python train.py --n_layer=16 --d_model=128 --n_experts=128 --experts_per_token=2 --d_expert=128 --d_shared_expert=0 --activation="squared_relu" --moe_layers=[1, 3, 5, 7, 9, 11, 13, 15] --router_score="sigmoid" --normalize_top_k=true --routed_scale=1.41 --balance_loss=0.000191 --balance_bias=true --init_std_router=0.0243 --lr_router=0.002 --vocab_size=4655 --norm="rmsnorm" --norm_eps=1e-05 --tie_embeddings="early" --optimizer="adam_atan2" --lr=0.0015 --beta1=0.9 --beta2=0.99 --grad_clip=1.0 --batch_tokens=[32768, 65536] --seq_len=1024 --train_tokens=353900000 --steps=7512 --dataset="wikipedia_en"
Below are experts of layer 7 (counted from 0) of a mixture-of-experts language model. Rows are named router (the router's row for the expert) and show model dimensions 0-127. Each number is 128 + 32 x the weight over its row's rms, rounded and kept within 0 to 255. Numbers have three digits each.
After each expert's rows: "comes after" lists some tokens at least twice as common just before its tokens as in all text. This comes from a sample of Wikipedia text that the model never trained on. Tokens count by the router's weight.

# expert 85
router:158101177140165127145046139105161126110156154113223119156144143102136082092123136150182117130134123153142139132104122158146106065171107101089101102192132114145135156104098103088194095105051116143158064120120119158104110112107184080103144176099099116164122176131076132129147208107168094135112182125118198111142162143144104102089076096097103107158118161131155112165126117102147078151137
comes after: "0", "9", "1", "2", " ", "–"

# expert 80
router:113137192093094144110077141117163140125127152083151072161143159168107099123200114132155077183125203115185134169131152113130091083197107107108145134139100105092166118119156151149111141134069165088155088091115079099129118117137124146119116153056079164155110187182119125180159176119119115164084150112137136139148156084128066123139111074132086135093145141159129136119101091126143105213090
comes after: ")", " was", "9", "8", "0", " served"

# expert 117
router:100161186122165110174051110121121101138170118065198086130124125163091127113193114110192105154121144117098132112173110144140143071144216112112152089152125126144161174058141120171183145108116144109134075099118076140160166159133155162119134137121152164154093132154099112122157172083153126088089102150144163114099098116098123084083132081156121131153163120158112153127150101116103066193075
comes after: " |", " ", "|", "–", " Ab", " −"

# expert 111
router:189128195143168070166072153071190125098160169136200133147128151163121096093224182130211106134160097149098136175164130149160130092181127098130170114174082126145126134129112112123115108133126162107153098090178094152101118134134135122173106099109119115115125145149100142186181118117121081090073099081139215130121141101103137133131103149164144106104111134139126130172161132095093098121136
comes after: "\n", " ", " Votes", " Team", " Year", " Score"

# expert 103
router:171076205151163117154103085131171110122169110097212109118119183137146066113180132167155089147121106135132112158112150132144113078217151098117160132159070118136156182114107125147159116068130164144140074120094081141134128146102158142167129165071093111125126156149074113164154134096183120080060128137152139100091086138110086053078132141124144100112134158125146116164146111128102109172146
comes after: ",", ".", " However", "ing", " that", "es"

# expert 121
router:130088193148147125206103134145157149102171164082191136164127154146117119106151086165193101139129144138139104115143127117105095027175139089116154104157118177126140156080101084149140119102109115108169125120087074159146160089109179179126121127125137128139081182163120078163173197090092102086115084149098173104184110111111108111118126109147132145156176177110124161129141118133090074179128
comes after: " the", " his", " a", " The", " ro", " st"

# expert 83
router:179087193139113151108066170133139100094162164120160104150180161127130132105164109149158080118177106123186125151167147163157137095147156092103126104135100124085168111098131137140098126128032117132172077082111103157185122208084164167142141126126130140127074146109106153116176172089143120143061144182116116087161062108090107138104136116129143149095161118183172143103129137129146080183136
comes after: "-", " |", " S", " O", ":", " N"

# expert 87
router:108116178120138125106093146074141187105128099106164166153119153198161084123133127130193094105155147112156087146147128091137108095153180100147147087210166129157172175127139102187155175116078097115115077123127070104173141171076121176124118165070136137165085124150119164180186137145084107140098142132126131088190140093123120100170139118152144120146167161148124102098126089064116087181137
comes after: " B", " K", " H", " M", " W", " F"

# expert 81
router:169100177116130107163096099117146116078167102103176092127092153123100100108175099102184092160131124134149098131168177108142170068176182083099173076144126111169139161123126111135110147113096146134184017072114120152168084159068170105107119148080101126188074155123070134161140170103056085122111129179128160108101105126126110104123137147094138124156156131144125117104149144100146092145114
comes after: "\n", ".", " =", " |", "===", "=="

# expert 122
router:150137197102114094167058132113154072085127139105215146152058188082139130137197148086172108146112128163135087212138149134118122078200112095144127091177170147161151149142157149148152127126088119098198089121131127178106134126106193125139143141133127166162108121142137161146154117106161098114095120143124174106151096077148095121109151162094170126146113125136148136174083106096097093168112
comes after: " |", ";", "|", ":", "|---|---|---|---", " –"

# expert 77
router:111103153144160127164103120103166142112185153111207109115125142128076114093170088145158061134163148162126107136128163162072123114178149103075147109216095145165213158125120129110165170094116131156171048093128131148144097111097168148147131128078138126193084147168119090170182143112147092096105117130138142104155124066130135097076102130172128125116102174144134118172146116132125075184136
comes after: " of", " in", " to", " on", " from", " at"

# expert 71
router:122106173134110079127065090086145123102179111107207107112157163121118104118186090127127053185120131110127161117161157135157148034188082116098131090148068124128200133132115114106157125130096077127114057088128092144122142116124138097157115150067092136155106165128075109135148145138132131175106159165103125116170085102107068125103128179150100097128181130136181129100105130075110123165108
comes after: "9", "0", "8", "1", "2", "7"

# expert 82
router:113141165093154099188076123114136091132095120084180169198086117113112121059169094152182095172114109169165143112146097165126128032176164118133126108144057105099205158159118136174117189119102157098131083114143135154110151150132181156180106145097142131133111128157102142126156173115144147101097123176142101133116129088103067131116124130106188116128159158140069155105160086136124081157140
comes after: " ", ".", " |", " (", " −", "′"

# expert 89
router:133104165117131095180095126087160174101180174130155090157095171160122040136145099129208107147149117130139126119173122176098104092177126143070135135157109103134187128116140134114210141143103116140158081111095103149150087151085138141135172198116150149156112142200134135134171166083133112084099087114147122072135111110146134074144060094090176135126167182097145106090146112119123130158160
comes after: " ", "1", "–", "2", " (", "+"

# expert 102
router:116137189123106133179088068070139070063096136097106111117162170116111108109167125150154064154097147092146104130158176143101107048145095080149111129135106094156167131101084145110138171128108137126180067060135100175155120122138139146137157157094114161108144136169084105151168148080141099086070134158114151123176113131121100130132078149177133093117118153171163115164179162109088127207115
comes after: "\n", " non", " co", " mid", " al", "i"

# expert 124
router:161105183115108057136064109141103093082139124120145101144123125143103083117188109158191104115183158087136137121144177121127092084188134092106164103165134140130168141080138122099175170124077174098168105108143043135143120137108145159129111168085163149187085151186083085182124105101135079116124148114127157137173095112134100096084119155188136078132119125159139132104148114134143093200101
comes after: ",", " in", "|", " January", " the", " March"

# expert 115
router:165139162141131099173073073085156078081154108084153121179057128167078104124175101176175085139140160123138144149105190082164097059181153112113143120157102111104186142096153175148136165133076152143138102142132106145151153136153157175121097131089130106159117096189091132138206158124136100114088086146097119110137109124107138133108102047082087115131107174121099128124149090113106085160121
comes after: " ", " (", "–", "/", " $", " +"

# expert 112
router:160107181140145134159027120148139146112119123047144083202120148172093084106163142116179131086123087134140109106100178114120126086122118092129175097137123146096182127128131126154143159108120154085112072097167118140124188127127160130136132188066073127173120114156105148181129127119168107170105071173075161076185088126139108136133114130114121097162147177164123127135077103079132077161139
comes after: "-", " \"", " (", " the", " W", "″"

# expert 95
router:123131177094153119185078115075137122103186119106186118092146129118120121093210117133175128135113181086119107139111154119109132068162140087148140103138115123151179170096073148161141114088111122142153025062121114096148074107112142157127108167094108112167083186168095099176171149089161106124115071119106110122151091059139096147114098124140124119097120115142153101148153071092120124187105
comes after: "\n", "8", "7", "3", "5", "4"

# expert 70
router:121108175128144114188065128083197133119160152161193103148145139134131093108142082145180117153145148098133150158150140148123099060195100098085182082133068149137192094104108149127113111150132125116106029079120112162113114127129173138180116210084096134180095137131080151151155177133135149099113085146097114122150098093149126132124082161156141166115151181155118149153162110125139115136081
comes after: "0", "5", "4", "3", "7", "6"

# expert 75
router:174099191097134135132036161118187087145160136075177124166078135150133065072150154149168092108138145145156069126160156124162095084131111097100137112147145141129149122098132132125146137113108152134192099132158074112129071140103127192136141195051105135161109146127112116177184155095117124109128157151143165073097100140120103088122134153178154089136120129129190112156136083071173097147110
comes after: " |", "-", ",", ":", "|", " and"

# expert 104
router:143129193066165139122051167124136097105165128101163096183091168119134098076148146121176101132190176105156082166147157125146104120154134068096129089197113163163155124108096087103139137135089105106147103111179088104158148168079120138088080134114151136155095109148071140159206194123167135156100128179126132116135091158131125092124160192150163093131119137140140107156132128111129061151165
comes after: " M", " the", ",", " of", " in", " F"

# expert 78
router:142074220134134101149061187143146069072136120146187174155095133148107123094158126163194084116138090096120143119120141109131150072195169117150125101147143183113147174101100072115156127069108140130179080103149124128152135139112145185193092169130149168175118112151079087200153156083150119128096088137142161153105131131103104081140123136124168174130133117153155101165133127111113112120099
comes after: " |", ":", ";", "|", " /", " US"

# expert 101
router:167120185088143114137028161106111098120196087080190108152116160130108049093171160119168113132146138084191158180173132161078141094139087060105154078155072175109187154129150119115125151092119120139167093095137127133147120187111112150138144149088106136187137181131096161133131144099151106131105153197147157078105120135101113125125141141125116123115127147140108080131102090134166135175112
comes after: " |", " V", ":", "|", ";", " K"

# expert 99
router:102115165128151121149072135094161084082194143119160108135119121125148041118151121141155112106157134161161106138135141103092143088139151081077165095184105106111165156122110167115213100116095169138201105073099127133169105184139154173121116161078093091153104150128124135199198109119137130114102118173141160107166071130116114087086121128117171136157119158180149120093108101083160120190117
comes after: ",", "-", " of", "a", ":", "|"

# expert 127
router:136115192160133130126083157107125120072172147150167129203142204151105102100131147136214090162175127150148145146158171064066108048155138103174114109135105133128110148135162186186169137118101123093102067100174068150137192162144155165121116136110116143174122126177114150162153153105110076109113104154149137104130103110139074124101166146118130143154158158134139121131103104126110065182120
comes after: " a", " the", " f", " w", " l", " m"

# expert 126
router:154072179104157134146051133065143085080153108102164102167091155165141078118155123095165090137133129152191092169112154103109133076149123098143179093149076126169153126082086106136174140151126142119149080078132122155114162119100128131115095167115143136155094141132126113197218186104111136157100118181124189144152062144113145113086102127129148113128139180165150074102148099105112098170122
comes after: "\n", " (", " \"", "-", "==", "==="

# expert 73
router:125106201093145111187053140073146092093147147088204140183127132116161078088122124133178078136154127076107101118148183102140092081163145114042124139157132143131189155115119166088127117099134130112165097062169083126139088136107115167162139161129124130136105183153091087131161123088091130107137132126123179140140100123163112121132069201119137092145145180129123135162181093116128110131169
comes after: "2", "1", "0", "9", " Apr"

# expert 108
router:180091185117161147130086097143138068119147158082183099169117174168110131117162092124148063192144115129085090119147133112087111101162158087099167082145116141166183146110120158111085182099111120093166073046170190098142110089069148160176106136106082161148088166138090117142166169113179122157101107146096133103134141146096070081107150126115135146157131138162114131123164162126143101124100
comes after: " c", " C", "C", " L", " l", "c"

# expert 125
router:148103169128126097169071130124137147116188139121194174139083190159139092139132111128212133138156139103126051150165180162170097063167112080077144126116082123159184142129107154124124110143137107094159088069113153100166118152106140139120158165102148137170126188154079109184166169097139128135113127134133127109125091149087099105108110167107123048163161147115129091144160084130096083182152
comes after: " ", "1", "2", "3", "–", "4"

# expert 72
router:164085165113149119164078142056144083103179138118178074144096152144119075107157110147173088109157139134151152179196190099081111082135182093086153057179101171134173135092139135108157128102057164133132101095165093129139119177103186155131156161079146114139108145131122134190181127129116149092085150148090152112120077139133127110089138146126111120155130154170147094122112083118072139145115
comes after: " the", ",", " of", " |", "|", "."

# expert 68
router:132128231219150093165073117082134077107127129144157078097119123159131142145131119124165114133114126135093123153118189109126172105115156113134171134156113170136142119132147088110130105092119145159151121081138075213174117118098178197141131131063096132145108159162050112162190149144133128174082114164143168092133096126112090079129150104091174117135148173124105124134126056158124099122136
comes after: " |", ")", "\n", " information", ";", "ia"

# expert 98
router:176152161132114109120053105129121106079165160118159131183100130109134104104146104137154059175147143142138117171107110181142167099184140148104170097144061179137197122147107181184150158148094125110147081119084124143157144107155173092130142160131152116169097134162074087132132132088131115121090149128199127045131095110128129160091106184140157086140179167140162117102161125144127155199086
comes after: " ", "–", " (", " E", " con", " ex"

# expert 110
router:125115187119111100101110160111132109092132156151186085148141169129139114118133122162198065149152177117172124121118157104079124079215105125132095096170115146118217157128147115071132164182078133135143060090123084186141152122066131153121139152078121155148096138150091117151183136108125073119137092130171130100139138108108107106075132135094139102126164154132097084164123066089126123181079
comes after: " the", " a", " his", " The", " of", " Sen"

# expert 66
router:193121221092113076162103087090178067106161169057195143155110156168116111084170108140177084120136134113147119137140088115144134039166132086066168163141122112147131161140098102104141124114075115123171087105133088126111114140115136101135123168084141131201111116141109141146168140084161081136119177151109127132127078098109142121095152144157161111109177143165097118137148075083154142160130
comes after: "\n", ".", "==", " ==", "===", " ==="

# expert 116
router:104084163147121113155060135088111095108173120112154125166124135160138050135150140123179094117157180135116118145119164096065115066147107070070184137131177160165164108115143142111166149105123170121135121105103135147129139144130167172126110214068084149186080143185132161181189142092139124101101141110103121108137100099083079126063117103163109150159117151117145095112111118085147094167082
comes after: " a", " the", " and", " to", " of", "s"